Below are experts of layer 3 (counted from 0) of a mixture-of-experts language model. Rows are named router (the router's row for the expert), up (a neuron's input weights, with its number) and show model dimensions 128-191. Each number is 50 + 12 x the weight over its row's rms, rounded and kept within 0 to 99.
After each expert's rows: a language model's description of what the expert responds to. This comes from a sample of Wikipedia text that the model never trained on.

# expert 36
router:51 63 31 40 37 53 46 48 38 42 37 39 50 50 74 39 59 60 28 56 51 22 57 53 58 66 46 45 49 60 59 45 33 24 58 65 54 37 79 48 30 67 41 40 50 54 77 70 54 44 40 45 44 47 17 47 59 53 26 42 66 27 57 42
up0:58 67 63 48 57 77 35 46 43 29 57 33 61 39 48 33 53 42 59 28 39 67 65 46 47 57 50 48 44 46 39 59 36 29 54 28 59 71 51 44 39 80 34 83 60 43 59 54 51 26 48 51 52 48 65 30 14 68 47 60 57 40 51 36
up1:58 50 56 61 61 37 60 52 42 32 56 39 65 36 59 56 34 41 31 56 54 55 42 49 56 59 47 24 43 36 43 42 32 32 23 52 32 48 51 46 38 48 49 48 70 47 48 57 54 71 53 46 65 60 50 52 53 26 29 47 51 57 57 36
up2:52 24 33 48 58 44 54 59 48 50 60 46 56 53 56 61 35 56 37 67 58 46 54 31 61 47 44 57 42 43 59 55 70 50 47 44 64 55 46 55 38 66 44 56 52 64 60 53 38 32 46 43 60 64 51 40 50 54 36 55 45 69 51 63
up3:39 47 58 48 54 55 70 57 44 51 43 43 54 64 64 51 70 50 67 52 44 48 55 57 58 42 29 39 63 57 40 32 45 43 49 76 29 36 55 52 57 43 47 43 50 32 63 73 23 77 52 55 31 59 43 34 44 32 42 52 54 45 42 64
up4:45 40 52 29 46 48 50 66 59 38 45 36 50 66 43 62 60 20 64 39 68 62 62 41 52 57 51 55 35 57 58 55 41 56 45 52 56 57 60 51 46 30 45 47 43 71 48 47 42 52 32 58 61 66 56 35 47 33 60 51 86 66 45 64
up5:31 43 18 63 54 58 60 38 56 49 54 38 45 51 60 41 34 55 54 63 61 12 52 67 59 75 45 41 48 56 56 57 39 46 66 58 37 48 66 34 56 47 39 41 56 41 33 56 38 55 42 33 51 72 36 38 66 59 24 55 50 50 48 61
up6:55 36 55 57 34 48 53 65 58 58 47 46 64 23 58 83 47 70 53 36 42 47 36 51 58 56 41 44 49 51 74 68 52 53 50 36 43 54 52 38 43 63 55 49 69 47 54 54 55 34 54 57 41 36 35 52 47 62 25 36 56 53 44 37
up7:70 60 38 45 28 88 58 64 59 36 52 42 72 45 57 50 46 61 47 43 60 62 52 45 54 51 53 53 64 55 19 67 39 66 43 53 57 44 55 44 52 69 43 46 39 35 50 35 35 55 61 59 55 66 36 38 42 32 48 69 44 60 30 40
up8:57 58 45 48 43 40 54 59 34 53 40 31 22 47 33 44 38 78 34 61 44 37 51 60 77 53 51 54 38 67 53 31 63 37 42 59 48 57 74 22 42 30 50 73 27 57 64 73 60 52 60 47 58 47 24 49 45 59 31 60 47 51 67 62
up9:58 38 51 61 51 48 35 53 29 65 67 60 42 40 49 45 50 52 47 56 43 32 62 43 56 53 49 40 67 49 64 57 44 31 51 63 76 43 52 31 27 55 45 60 75 35 58 65 56 54 44 68 46 54 51 60 32 66 49 37 52 58 45 42
up10:48 50 36 26 44 28 43 49 36 38 48 49 57 42 60 70 50 53 54 53 62 42 44 63 56 54 45 40 38 27 66 56 42 70 47 57 54 52 38 44 57 55 57 57 47 50 47 37 57 63 53 53 61 48 62 46 51 43 53 42 58 37 55 37
up11:69 68 63 49 42 50 42 65 52 41 45 42 20 47 47 61 48 32 50 57 52 52 48 56 66 38 56 38 63 36 85 62 35 53 62 47 73 51 37 33 55 35 41 22 55 72 76 54 75 48 42 50 33 40 60 51 68 53 30 44 56 36 52 47
up12:49 67 40 41 49 43 43 58 31 38 45 45 44 46 34 45 58 58 58 46 77 30 32 46 56 68 75 40 65 49 51 68 36 59 34 42 52 58 54 42 59 63 54 63 42 63 55 55 20 46 66 30 41 28 45 51 47 41 56 58 48 37 63 36
up13:54 44 64 55 50 56 53 34 52 60 58 70 49 40 55 37 57 58 54 63 65 65 56 47 40 47 39 58 60 57 49 63 54 49 39 50 60 51 56 33 50 39 63 56 62 56 57 47 52 46 59 58 63 52 32 57 28 61 44 32 41 41 61 46
up14:49 37 36 54 47 48 41 54 48 41 47 45 42 57 34 41 47 64 39 56 45 35 59 66 60 61 70 36 35 31 41 47 40 49 43 46 53 33 59 37 21 59 57 60 50 48 54 67 37 57 35 77 73 33 27 61 38 42 46 22 50 45 59 73
up15:54 34 41 45 33 58 53 60 60 47 28 54 37 51 57 57 55 32 34 68 54 47 60 50 72 33 62 33 55 36 42 38 55 40 39 67 70 34 60 61 45 44 33 28 38 61 51 57 42 53 50 44 42 47 24 52 66 56 40 36 59 62 50 46
up16:61 49 82 36 51 61 54 49 58 54 71 50 61 26 57 52 57 41 62 61 55 22 50 64 52 60 55 49 47 49 75 53 66 48 60 65 67 57 53 65 42 74 34 50 60 44 47 28 54 49 34 38 66 35 75 56 52 32 38 54 65 54 34 38
up17:47 31 29 27 59 49 49 53 63 53 42 68 50 57 59 50 61 42 57 55 29 61 59 45 53 29 56 68 60 58 39 46 41 62 48 54 39 33 55 48 39 45 71 60 71 40 55 58 51 48 50 46 56 32 41 27 36 60 57 48 53 59 54 42
up18:40 50 43 50 60 39 58 42 53 71 46 49 58 38 53 35 57 42 38 67 37 44 53 56 60 51 16 52 56 66 26 37 60 38 55 61 48 56 29 50 52 71 56 15 60 76 76 54 59 52 54 59 26 47 41 47 60 57 35 40 60 38 47 48
up19:53 49 53 50 41 52 48 60 38 54 47 57 50 61 47 51 41 36 39 33 62 59 51 68 39 33 54 67 61 50 56 50 41 24 54 50 43 63 44 52 66 45 65 55 56 59 51 56 33 64 47 16 41 45 46 42 57 58 38 48 28 40 40 59
Description: Opening parentheses before abbreviations, years or figures, e.g. (RUS), (2000), (HB), plus LaTeX ^{ and _{ and brackets.

# expert 26
router:56 67 45 51 35 63 34 36 24 49 26 63 43 49 63 38 52 46 39 50 55 50 67 63 49 61 64 40 38 54 84 41 44 46 65 62 60 47 59 39 29 69 30 67 52 45 72 54 52 63 42 60 54 52 34 38 57 57 65 49 68 34 57 48
up0:46 48 65 56 28 29 41 28 43 51 44 44 63 52 57 49 55 60 54 68 22 50 81 52 52 70 38 50 59 61 56 53 48 42 45 51 31 50 68 81 47 47 50 50 45 64 55 40 51 64 32 44 52 47 50 37 42 40 59 43 55 43 53 55
up1:37 38 48 45 38 38 49 56 59 45 22 47 37 30 70 67 47 27 49 57 46 51 54 38 45 54 52 52 46 44 42 47 43 38 32 30 54 62 53 77 37 51 51 32 44 82 69 67 50 64 18 48 75 59 54 59 58 38 39 62 55 35 76 49
up2:66 55 33 46 33 47 28 27 47 45 65 55 11 47 55 43 48 34 52 67 43 81 45 51 50 56 57 45 50 61 54 49 58 52 41 38 59 59 51 63 42 45 50 58 35 41 48 34 48 62 70 53 15 78 44 22 55 55 57 58 44 43 45 53
up3:23 70 12 41 28 65 46 64 54 50 66 64 45 49 59 64 45 51 40 45 42 54 57 24 50 56 42 39 41 60 47 46 56 42 47 55 60 64 48 38 66 52 64 35 33 60 56 30 40 58 34 66 42 49 54 56 64 57 73 43 57 44 50 51
up4:32 45 56 42 53 49 72 56 38 54 60 46 42 55 61 39 66 64 63 41 58 54 43 46 53 45 42 51 29 42 74 36 47 42 53 69 50 48 48 35 39 51 62 26 51 46 49 52 58 43 55 36 42 55 37 48 40 71 69 62 55 64 46 38
up5:56 46 51 56 69 33 35 41 66 40 34 35 59 53 64 46 60 52 58 56 50 68 61 56 77 51 45 52 69 40 62 57 48 36 68 47 48 38 49 66 44 82 52 47 54 58 35 24 60 47 30 52 74 61 51 59 34 32 46 43 49 56 37 34
up6:47 38 61 38 31 67 26 52 52 46 70 55 52 54 26 58 48 33 75 43 63 58 42 33 54 47 55 30 46 50 49 29 64 61 38 66 53 48 67 64 49 49 42 43 46 49 56 45 61 62 34 36 48 39 55 40 42 59 43 85 54 56 34 42
up7:59 65 47 44 46 55 43 43 44 45 31 43 42 54 59 36 65 89 47 75 56 69 50 43 40 68 56 73 45 55 51 40 63 64 35 36 79 64 53 44 52 72 36 82 47 50 62 49 53 61 48 50 55 53 25 60 57 48 51 79 57 55 58 51
up8:58 54 37 71 57 38 54 38 52 33 52 36 52 42 37 18 57 59 62 44 51 32 41 53 42 49 29 48 56 46 62 51 50 49 55 46 59 38 45 59 28 59 52 60 32 44 39 47 50 40 41 46 61 47 39 49 31 32 45 70 33 45 43 45
up9:57 37 41 59 28 56 36 43 41 54 64 42 37 47 48 49 36 69 54 35 33 43 44 34 37 64 65 54 54 54 51 26 46 65 53 72 48 67 57 55 45 62 17 53 54 34 43 47 53 59 40 27 46 58 57 52 44 41 34 55 58 50 21 68
up10:73 38 41 54 33 36 41 58 59 46 44 60 39 81 59 68 36 55 46 44 52 71 30 54 58 77 42 53 63 48 36 46 58 67 43 49 45 41 61 57 55 30 49 65 50 48 50 56 49 47 41 46 48 52 56 54 55 41 59 34 27 48 51 43
up11:57 61 57 58 35 51 56 50 46 60 49 67 58 50 58 63 55 62 45 55 56 49 55 49 57 80 82 39 47 74 53 63 77 37 52 71 43 44 68 45 28 63 58 52 35 68 48 60 36 56 50 36 62 44 51 56 36 47 58 52 54 66 72 53
up12:51 47 37 30 53 68 22 30 81 44 32 77 48 51 91 55 43 47 47 60 56 59 35 49 40 32 51 39 49 21 55 48 38 37 45 45 45 54 60 52 56 53 56 59 57 58 52 62 54 55 45 40 70 68 60 54 50 34 25 51 53 43 54 49
up13:45 52 57 57 21 35 54 69 72 40 52 37 38 39 52 42 30 57 63 44 29 64 55 42 50 44 59 46 62 27 64 46 32 45 48 60 58 52 39 57 51 50 46 33 51 45 52 15 41 58 41 48 49 49 54 44 61 46 54 37 57 59 62 47
up14:44 42 46 65 50 47 39 57 59 48 47 43 48 45 63 39 41 72 49 50 41 62 49 52 49 48 56 43 36 54 65 38 63 59 34 41 56 48 50 66 32 60 37 45 52 46 54 40 65 40 20 50 23 54 58 45 35 54 59 54 71 52 32 39
up15:61 31 62 61 27 62 46 62 45 47 32 34 42 71 21 44 57 71 48 53 42 58 84 64 61 49 55 50 58 38 39 49 51 49 30 44 58 53 59 51 54 51 33 51 44 49 37 66 55 64 52 39 41 29 24 40 39 53 44 58 50 38 54 45
up16:44 47 76 47 58 49 55 34 69 68 34 56 54 56 62 28 58 50 39 51 43 33 49 50 40 65 64 52 50 37 46 49 70 59 54 52 42 56 51 41 52 43 47 58 37 37 54 47 52 51 39 87 43 76 54 57 34 60 45 39 53 62 44 58
up17:49 57 40 48 35 38 46 62 35 45 46 51 70 46 63 52 51 55 64 51 29 33 56 42 56 45 45 57 53 42 31 53 44 77 39 44 56 42 54 46 27 56 52 57 60 44 55 65 78 42 43 54 56 70 44 47 40 51 29 37 36 59 64 47
up18:56 49 54 37 40 22 38 41 44 72 78 73 34 70 51 72 52 46 42 65 48 41 54 40 46 60 77 50 34 55 51 45 57 65 52 41 59 37 40 24 53 56 54 60 44 58 74 61 49 56 52 47 66 73 49 33 48 67 70 63 41 63 35 46
up19:51 62 50 53 64 65 35 37 42 53 36 22 54 47 39 48 37 70 72 57 39 62 47 47 57 52 33 55 65 43 39 36 49 59 60 43 46 25 62 50 47 51 27 37 56 58 38 38 53 44 31 59 55 65 46 58 45 51 46 43 47 59 50 56
Description: Coordinating and linking words such as and, so, but, until, too, rather, very, plus table cell pipes and sentence-final periods.

# expert 13
router:48 55 70 40 36 44 45 60 39 57 31 61 31 59 63 43 37 65 44 45 55 50 37 47 52 60 55 33 38 38 50 61 25 39 55 67 72 52 46 43 40 51 22 52 63 50 56 61 50 52 39 53 59 60 27 54 30 66 52 24 52 42 44 09
up0:64 45 63 44 45 36 55 39 56 60 41 60 48 39 64 58 81 46 51 40 61 69 39 48 58 52 37 45 46 40 33 37 43 33 22 72 60 54 42 61 37 47 55 31 61 44 59 48 49 52 52 46 36 55 40 62 49 40 73 55 60 46 59 49
up1:26 57 55 40 42 52 49 37 50 53 53 35 56 60 58 46 68 54 50 45 41 57 43 42 55 81 60 19 48 57 58 56 59 43 23 46 40 53 41 48 57 69 43 57 53 56 59 45 55 67 67 48 51 56 47 48 47 37 53 08 47 58 49 44
up2:46 66 53 64 60 36 35 53 33 58 54 51 46 45 54 49 52 55 63 43 44 58 67 64 58 55 60 45 44 49 66 66 32 54 44 68 45 47 59 45 55 57 45 57 57 53 56 25 53 49 47 56 55 50 54 55 75 61 57 45 33 42 65 46
up3:45 52 52 45 53 47 49 40 48 73 50 56 38 58 45 38 61 33 46 49 44 55 32 57 47 66 36 46 83 58 45 43 44 47 56 62 61 40 48 54 49 50 68 44 46 35 59 43 52 53 59 57 46 48 23 94 21 57 47 25 56 48 44 34
up4:65 51 46 37 28 54 20 28 73 49 48 38 55 57 51 49 42 47 46 39 43 61 46 42 49 53 30 48 44 55 44 47 67 58 55 51 46 56 39 49 47 58 64 36 57 60 59 51 43 47 52 45 67 35 34 54 39 37 41 50 52 61 68 47
up5:60 57 73 51 51 42 53 27 58 57 69 48 49 45 52 48 51 45 40 57 38 69 32 48 64 54 40 54 41 34 52 44 37 43 42 41 44 56 42 41 47 72 47 38 45 53 63 37 67 45 62 53 21 65 57 69 69 59 57 50 24 44 53 43
up6:57 54 45 54 42 59 76 34 55 56 30 51 55 51 45 62 49 51 60 40 56 60 42 60 20 58 59 35 55 45 60 45 44 40 49 56 50 59 42 61 60 59 39 43 54 47 46 42 53 54 68 59 38 29 51 24 43 53 35 55 55 43 39 64
up7:42 40 63 59 60 63 55 54 38 48 60 53 21 75 67 48 46 51 69 68 51 30 33 49 60 65 51 59 43 42 30 53 62 26 45 88 63 62 55 57 42 27 54 42 60 49 53 65 47 44 47 56 63 50 35 53 61 52 27 53 50 68 58 35
up8:53 33 72 33 53 61 51 40 45 63 47 63 40 50 42 66 52 46 56 61 47 53 46 35 61 62 53 47 50 55 44 57 55 53 27 28 70 49 44 44 57 40 49 52 57 29 64 48 40 37 55 63 45 38 30 58 53 59 60 61 32 48 37 22
up9:37 51 36 50 39 50 53 48 36 51 42 42 48 57 35 47 55 44 58 47 67 62 48 56 45 62 30 59 40 43 62 65 61 36 51 55 49 66 64 36 17 42 52 40 63 57 67 46 65 58 40 53 54 38 48 23 53 56 56 46 42 47 38 53
up10:45 60 64 54 43 58 53 34 51 45 56 46 31 50 48 69 45 67 52 48 47 64 43 37 53 54 59 43 36 61 52 60 50 61 45 29 53 36 47 50 55 48 33 40 52 65 15 46 30 54 45 46 47 70 40 50 36 46 73 58 64 51 57 40
up11:57 37 67 40 35 49 46 54 37 46 56 37 48 54 34 61 44 39 51 54 32 54 23 47 55 36 47 63 38 59 73 54 72 60 45 66 54 54 43 50 38 65 52 13 38 57 55 50 42 42 68 59 47 49 50 22 46 49 52 29 51 77 39 42
up12:44 41 81 37 37 55 40 75 58 38 52 70 29 37 64 57 42 53 57 30 49 43 66 60 58 38 45 28 68 46 46 53 34 53 27 63 25 53 33 60 54 22 27 56 73 62 24 50 55 84 53 61 46 52 65 52 41 44 70 67 47 42 30 34
up13:47 56 60 59 48 48 39 50 63 63 66 31 36 68 57 58 51 58 87 57 37 48 57 49 47 34 49 43 32 54 55 38 21 57 36 47 81 51 50 63 67 64 21 42 48 58 66 76 52 53 34 46 55 48 63 34 33 57 40 51 39 51 74 34
up14:25 63 64 44 34 36 29 59 55 55 48 34 51 58 51 50 38 60 52 56 69 49 48 44 55 50 47 27 46 55 30 29 47 48 38 51 46 56 46 45 46 63 52 49 73 59 47 42 56 40 34 67 50 46 33 48 62 50 51 51 59 37 44 99
up15:44 76 44 45 51 45 42 66 66 43 39 49 46 50 35 55 34 32 47 53 66 65 42 49 54 40 78 67 46 64 46 57 04 24 47 55 69 43 53 47 41 57 45 55 54 57 64 38 33 45 47 47 53 38 30 70 67 47 57 54 27 39 68 70
up16:33 61 56 33 54 37 41 38 66 35 45 41 44 67 70 53 48 48 42 43 53 59 49 47 62 51 44 54 56 45 08 67 36 73 68 35 46 36 49 45 59 47 65 50 31 36 65 38 59 52 37 50 45 60 52 53 54 36 46 49 46 35 46 66
up17:52 31 35 47 62 42 53 65 49 38 38 65 50 23 43 45 49 42 32 27 43 31 56 38 49 31 65 44 30 52 51 50 55 60 50 71 45 73 49 49 51 64 46 57 50 56 46 56 72 57 78 45 62 45 42 51 49 44 55 36 37 49 26 29
up18:52 41 30 21 41 66 37 64 92 70 35 59 44 55 53 47 46 33 39 60 63 37 61 60 47 61 43 46 52 60 59 67 42 40 56 43 56 37 52 71 57 49 40 44 75 45 63 41 62 54 53 70 48 71 46 54 43 60 64 66 47 60 53 47
up19:52 31 43 46 55 13 56 41 60 25 40 58 42 48 63 52 58 67 20 33 43 71 56 57 67 48 58 40 36 57 49 46 36 31 37 22 64 51 29 63 58 41 16 68 40 64 71 65 44 49 56 44 41 30 66 52 64 67 47 36 59 44 57 28
Description: Bare space tokens before numbers, mostly in table cells after a pipe and before dates or scores, plus dashes and TBA.

# expert 25
router:46 68 52 52 46 55 51 52 43 53 37 59 36 49 61 49 67 37 26 49 62 61 58 63 69 62 44 28 55 64 67 51 40 34 63 53 44 56 49 59 44 64 64 50 53 50 53 63 45 54 24 48 45 81 40 56 60 47 50 38 56 32 47 46
up0:77 63 47 08 84 40 64 63 36 42 53 46 59 63 40 66 53 71 39 48 45 70 44 84 41 62 53 63 29 55 45 41 57 55 53 63 62 47 56 57 49 53 21 42 55 50 49 56 61 26 53 33 63 42 44 25 68 51 28 38 60 54 63 49
up1:38 52 60 53 42 41 51 37 52 26 16 23 94 46 31 49 50 53 53 62 52 39 52 66 35 48 31 48 53 49 24 65 65 31 43 74 60 69 51 62 45 56 40 43 45 46 56 49 43 39 61 63 60 47 52 31 51 61 42 63 61 51 69 84
up2:53 55 33 51 74 54 57 47 39 36 51 37 42 61 43 62 49 32 28 37 39 54 54 50 52 60 39 39 46 63 50 43 49 36 78 52 37 50 38 57 46 63 50 35 52 62 38 65 51 19 30 39 59 53 54 56 47 58 56 53 63 50 32 33
up3:64 26 53 49 28 57 56 55 54 50 48 71 53 50 44 28 54 41 49 54 47 55 44 36 40 58 41 53 32 56 47 56 66 56 57 64 51 69 40 58 41 58 53 67 63 55 41 49 47 40 57 45 56 33 37 70 46 54 53 39 49 45 59 36
up4:60 67 54 42 55 60 53 54 48 42 38 51 55 61 36 64 53 32 54 41 25 80 61 62 53 45 52 47 43 70 48 59 25 36 51 41 43 42 31 59 43 38 48 45 55 57 33 53 62 40 44 67 32 58 49 53 61 53 47 16 37 43 47 61
up5:35 59 53 57 52 42 57 66 43 35 66 44 71 37 52 56 31 64 31 41 48 62 35 51 54 27 48 52 45 57 49 53 66 33 57 41 46 45 49 51 27 55 38 38 66 40 50 65 61 31 40 46 71 45 49 42 34 62 29 36 62 62 40 65
up6:50 62 45 47 40 64 53 61 63 61 62 43 38 33 62 64 47 30 56 60 50 59 47 45 65 50 55 38 49 34 54 62 52 53 44 44 53 46 16 50 52 48 65 47 43 65 41 58 50 45 51 73 49 47 53 49 35 66 57 61 70 65 52 46
up7:37 48 46 41 64 56 65 56 52 35 53 52 69 30 43 51 46 29 43 37 48 34 52 64 42 56 44 52 49 39 51 76 65 28 59 48 36 50 77 55 69 66 45 61 52 57 42 39 56 43 27 59 54 61 41 49 32 55 30 46 44 49 55 50
up8:29 43 26 43 54 55 52 22 35 15 65 41 58 48 50 49 54 42 50 70 73 47 53 47 54 61 45 24 47 61 55 49 66 44 78 42 51 30 59 24 44 58 56 64 33 64 29 54 39 60 32 35 47 48 49 59 48 46 57 48 44 51 51 57
up9:53 66 48 46 67 73 38 90 21 19 54 55 49 53 34 45 55 61 36 58 46 39 43 49 61 49 31 32 54 51 70 43 33 47 45 60 32 58 51 40 29 67 44 40 64 62 30 55 67 59 23 31 31 50 57 42 48 46 60 51 41 51 52 48
up10:65 37 43 62 33 43 57 58 72 44 57 67 43 38 60 37 50 50 61 51 67 39 37 42 53 64 47 68 37 61 43 24 44 47 50 52 53 56 50 35 87 46 51 53 59 40 39 32 44 56 37 51 43 57 41 60 67 48 47 53 26 68 39 52
up11:60 65 48 61 51 63 46 36 36 38 42 47 60 52 67 38 52 45 54 80 55 55 34 63 35 65 34 50 47 47 69 35 54 82 62 41 47 55 56 93 62 47 44 25 50 54 23 51 47 59 23 47 48 49 71 52 48 45 52 57 56 42 52 52
up12:54 67 54 73 60 36 48 52 65 66 55 49 22 62 46 33 73 69 44 64 63 66 53 54 64 38 55 31 69 46 42 45 39 24 52 55 47 46 55 51 53 62 54 47 46 50 64 35 64 62 56 58 36 47 44 47 64 75 35 39 43 52 56 47
up13:71 54 56 46 61 56 58 43 26 44 59 51 64 44 60 14 52 44 57 66 29 50 70 46 32 71 48 28 19 58 59 58 49 39 33 44 66 55 73 45 60 52 38 25 55 33 60 75 38 42 52 47 44 57 38 61 54 45 60 58 53 50 47 50
up14:30 63 61 42 41 42 37 40 55 35 58 71 42 68 43 62 35 77 51 60 63 31 52 48 53 46 39 62 56 40 42 56 61 40 37 63 69 60 40 48 65 51 57 60 33 70 45 51 43 74 51 51 69 32 27 49 70 58 48 43 51 50 45 45
up15:37 45 53 32 32 61 60 81 56 47 54 29 64 39 68 46 54 72 40 55 40 37 58 71 65 39 45 48 46 56 37 96 55 54 59 29 48 50 66 52 45 57 66 42 70 45 28 61 43 42 47 44 69 57 39 45 43 54 34 64 48 52 27 47
up16:63 51 91 50 56 63 61 38 51 41 42 52 57 40 65 62 45 44 63 38 53 51 48 50 43 38 55 26 64 49 34 61 47 57 52 38 55 45 48 24 33 65 67 54 50 58 36 50 35 31 10 35 27 75 45 49 37 52 58 61 54 41 69 53
up17:53 58 64 51 60 38 60 45 60 68 36 37 57 36 26 49 36 32 64 50 40 46 35 60 53 53 32 48 63 80 41 60 42 33 42 53 52 39 50 58 83 41 64 50 34 33 69 78 28 20 33 41 32 54 52 39 69 34 51 56 30 60 49 53
up18:40 63 79 53 55 50 51 63 49 51 35 61 50 34 55 64 59 37 39 52 41 78 54 63 57 51 66 51 65 61 35 52 43 44 50 47 41 55 52 28 24 31 55 49 36 55 36 49 64 25 42 44 36 60 59 50 50 52 52 48 40 34 65 34
up19:40 31 74 51 48 38 71 57 71 72 48 42 29 51 51 47 52 55 60 47 52 60 54 51 58 52 46 48 61 44 48 51 31 66 38 36 59 68 36 54 57 47 75 42 67 38 43 60 64 51 56 62 33 65 58 47 55 47 65 39 44 62 54 63
Description: Section markers == and ===, opening quote marks, paragraph breaks and the first letter of a name or sentence, e.g. D of D.C.

# expert 52
router:52 66 45 46 31 78 36 55 37 65 49 64 34 62 67 24 66 49 35 46 62 43 54 55 50 62 53 31 42 48 74 45 39 43 69 64 55 49 46 43 37 59 29 63 64 42 58 52 67 50 32 48 52 57 33 33 62 40 63 40 60 47 55 36
up0:36 42 54 28 37 49 48 58 48 38 71 60 49 50 58 74 54 64 47 55 38 57 44 55 60 66 37 65 34 62 43 31 29 26 35 58 61 52 51 57 49 46 68 55 43 59 39 59 53 49 58 37 49 49 38 43 49 48 28 45 62 65 32 61
up1:51 34 53 65 65 53 55 81 40 54 54 53 45 68 55 68 56 74 50 64 67 44 48 48 54 82 58 60 39 54 53 61 72 46 55 30 58 54 54 57 41 41 43 50 48 50 38 50 49 57 27 55 65 83 30 50 68 35 43 50 42 51 65 62
up2:58 47 35 40 44 48 57 52 54 54 49 50 34 72 68 25 59 37 50 59 39 56 49 49 43 41 29 56 46 53 57 38 45 36 70 76 43 59 39 51 44 62 48 54 50 47 63 35 70 28 24 42 62 70 50 33 62 50 57 52 35 51 40 47
up3:71 27 52 44 42 69 59 48 48 61 43 74 25 55 57 61 64 49 34 44 45 49 51 63 50 49 61 50 48 58 47 46 60 58 40 57 35 66 54 48 56 45 40 29 48 63 59 49 43 52 34 58 37 56 45 34 37 42 33 53 62 47 49 37
up4:63 41 41 30 43 60 65 55 54 39 68 67 52 57 73 34 65 40 27 47 36 38 58 71 49 54 59 30 44 64 51 66 55 40 42 58 59 65 38 28 37 53 52 37 49 48 60 66 55 60 55 54 49 51 46 32 39 50 42 44 43 75 55 55
up5:53 51 44 51 46 52 46 32 50 48 57 51 50 41 50 30 38 66 51 50 49 34 39 72 44 54 60 37 82 39 43 43 45 51 66 70 49 43 32 37 44 58 40 50 39 43 50 56 46 45 39 59 58 39 52 34 33 39 51 33 43 52 61 49
up6:35 33 52 53 48 45 47 49 40 42 65 55 46 57 42 13 39 46 45 53 35 48 58 54 15 08 52 21 63 49 53 49 37 30 55 43 43 49 45 49 47 54 51 55 52 35 45 46 60 55 58 42 41 42 48 42 42 32 63 66 55 56 59 43
up7:41 22 68 50 49 52 42 37 47 58 45 40 45 46 58 43 52 60 42 54 53 51 56 49 48 54 49 50 61 40 58 35 56 37 53 62 47 40 47 53 39 45 48 64 51 51 45 63 53 54 28 59 46 57 41 27 55 25 56 44 25 51 60 56
up8:48 85 52 69 59 59 48 47 81 42 53 40 51 61 57 53 40 52 68 51 58 38 65 52 50 79 31 50 49 43 60 61 41 59 48 45 46 35 61 50 42 55 59 30 56 56 52 63 62 54 25 43 33 32 45 56 74 57 63 63 38 41 46 39
up9:69 54 37 37 51 53 54 20 45 26 38 55 51 45 67 53 45 53 49 56 30 53 64 44 47 45 51 48 37 56 60 36 43 39 45 42 51 65 54 63 57 50 52 39 67 65 64 62 48 56 47 65 58 61 62 60 40 39 41 49 76 49 59 62
up10:67 51 31 45 58 38 64 37 38 44 50 38 65 48 67 52 40 37 49 45 47 55 63 45 44 50 72 36 72 42 73 66 43 58 62 52 55 24 75 48 58 50 61 64 53 65 28 54 31 52 41 46 60 47 49 54 54 34 65 23 42 45 46 64
up11:68 56 51 65 56 61 41 53 38 53 62 55 36 55 46 42 55 71 30 73 28 52 53 58 40 42 45 42 55 63 37 63 61 37 53 41 48 36 62 63 37 67 36 35 44 60 34 50 60 47 41 48 54 37 29 32 45 53 32 47 51 55 49 49
up12:34 36 60 74 59 49 55 28 61 68 31 53 49 76 17 45 42 54 35 54 29 57 65 43 56 55 70 40 59 63 57 41 52 46 43 48 52 29 45 71 52 71 52 22 58 43 31 84 58 50 50 62 40 44 38 64 61 53 52 59 47 61 59 58
up13:39 30 41 73 43 49 56 58 55 57 40 54 70 60 75 48 51 42 50 44 47 54 32 60 42 69 67 46 69 44 49 76 52 31 69 49 40 47 51 54 34 75 49 46 48 51 36 55 42 62 52 19 52 39 52 60 50 56 43 17 63 68 60 38
up14:58 46 50 54 44 55 50 59 40 50 62 66 47 47 75 56 53 55 54 73 75 49 69 27 59 55 45 57 41 56 42 70 49 79 46 39 58 49 49 15 51 45 57 46 37 34 49 69 47 57 44 62 29 36 41 40 40 75 46 33 45 64 44 39
up15:37 41 36 43 62 36 66 66 43 59 53 55 36 53 69 44 55 63 54 58 36 44 37 43 49 37 48 34 60 43 53 46 57 54 61 56 64 45 50 63 51 62 48 47 47 55 54 42 35 40 36 48 47 29 53 56 53 63 35 44 56 32 41 41
up16:39 42 48 34 34 43 24 49 39 61 48 44 44 36 43 43 78 52 49 70 44 45 43 53 50 32 52 55 43 45 32 64 65 49 39 75 42 53 35 51 59 64 38 24 48 44 54 31 39 45 47 60 38 40 55 45 61 55 43 59 65 48 31 56
up17:39 44 46 42 41 44 70 54 46 25 61 60 29 41 56 61 55 54 38 60 45 48 39 69 65 22 51 49 46 30 57 44 35 56 34 65 55 47 67 52 60 44 75 44 68 45 51 39 45 58 13 54 82 67 39 55 53 45 38 65 55 59 61 44
up18:68 39 53 46 33 49 67 59 49 54 38 44 67 49 45 42 64 50 68 37 30 44 42 57 48 57 38 59 46 67 51 28 64 64 69 42 45 36 33 39 45 34 45 38 37 54 26 64 59 62 32 38 41 63 53 46 46 33 37 46 25 44 56 45
up19:44 52 42 37 55 48 26 71 35 65 51 50 45 44 74 58 48 40 49 60 54 64 50 50 66 62 37 55 55 35 61 71 30 55 45 80 48 38 75 63 34 24 39 45 50 41 54 51 51 45 22 48 34 65 31 45 54 51 55 58 30 56 58 27
Description: Relative and personal pronouns such as who, which, it, plus century digits like 18 and 19 starting a year.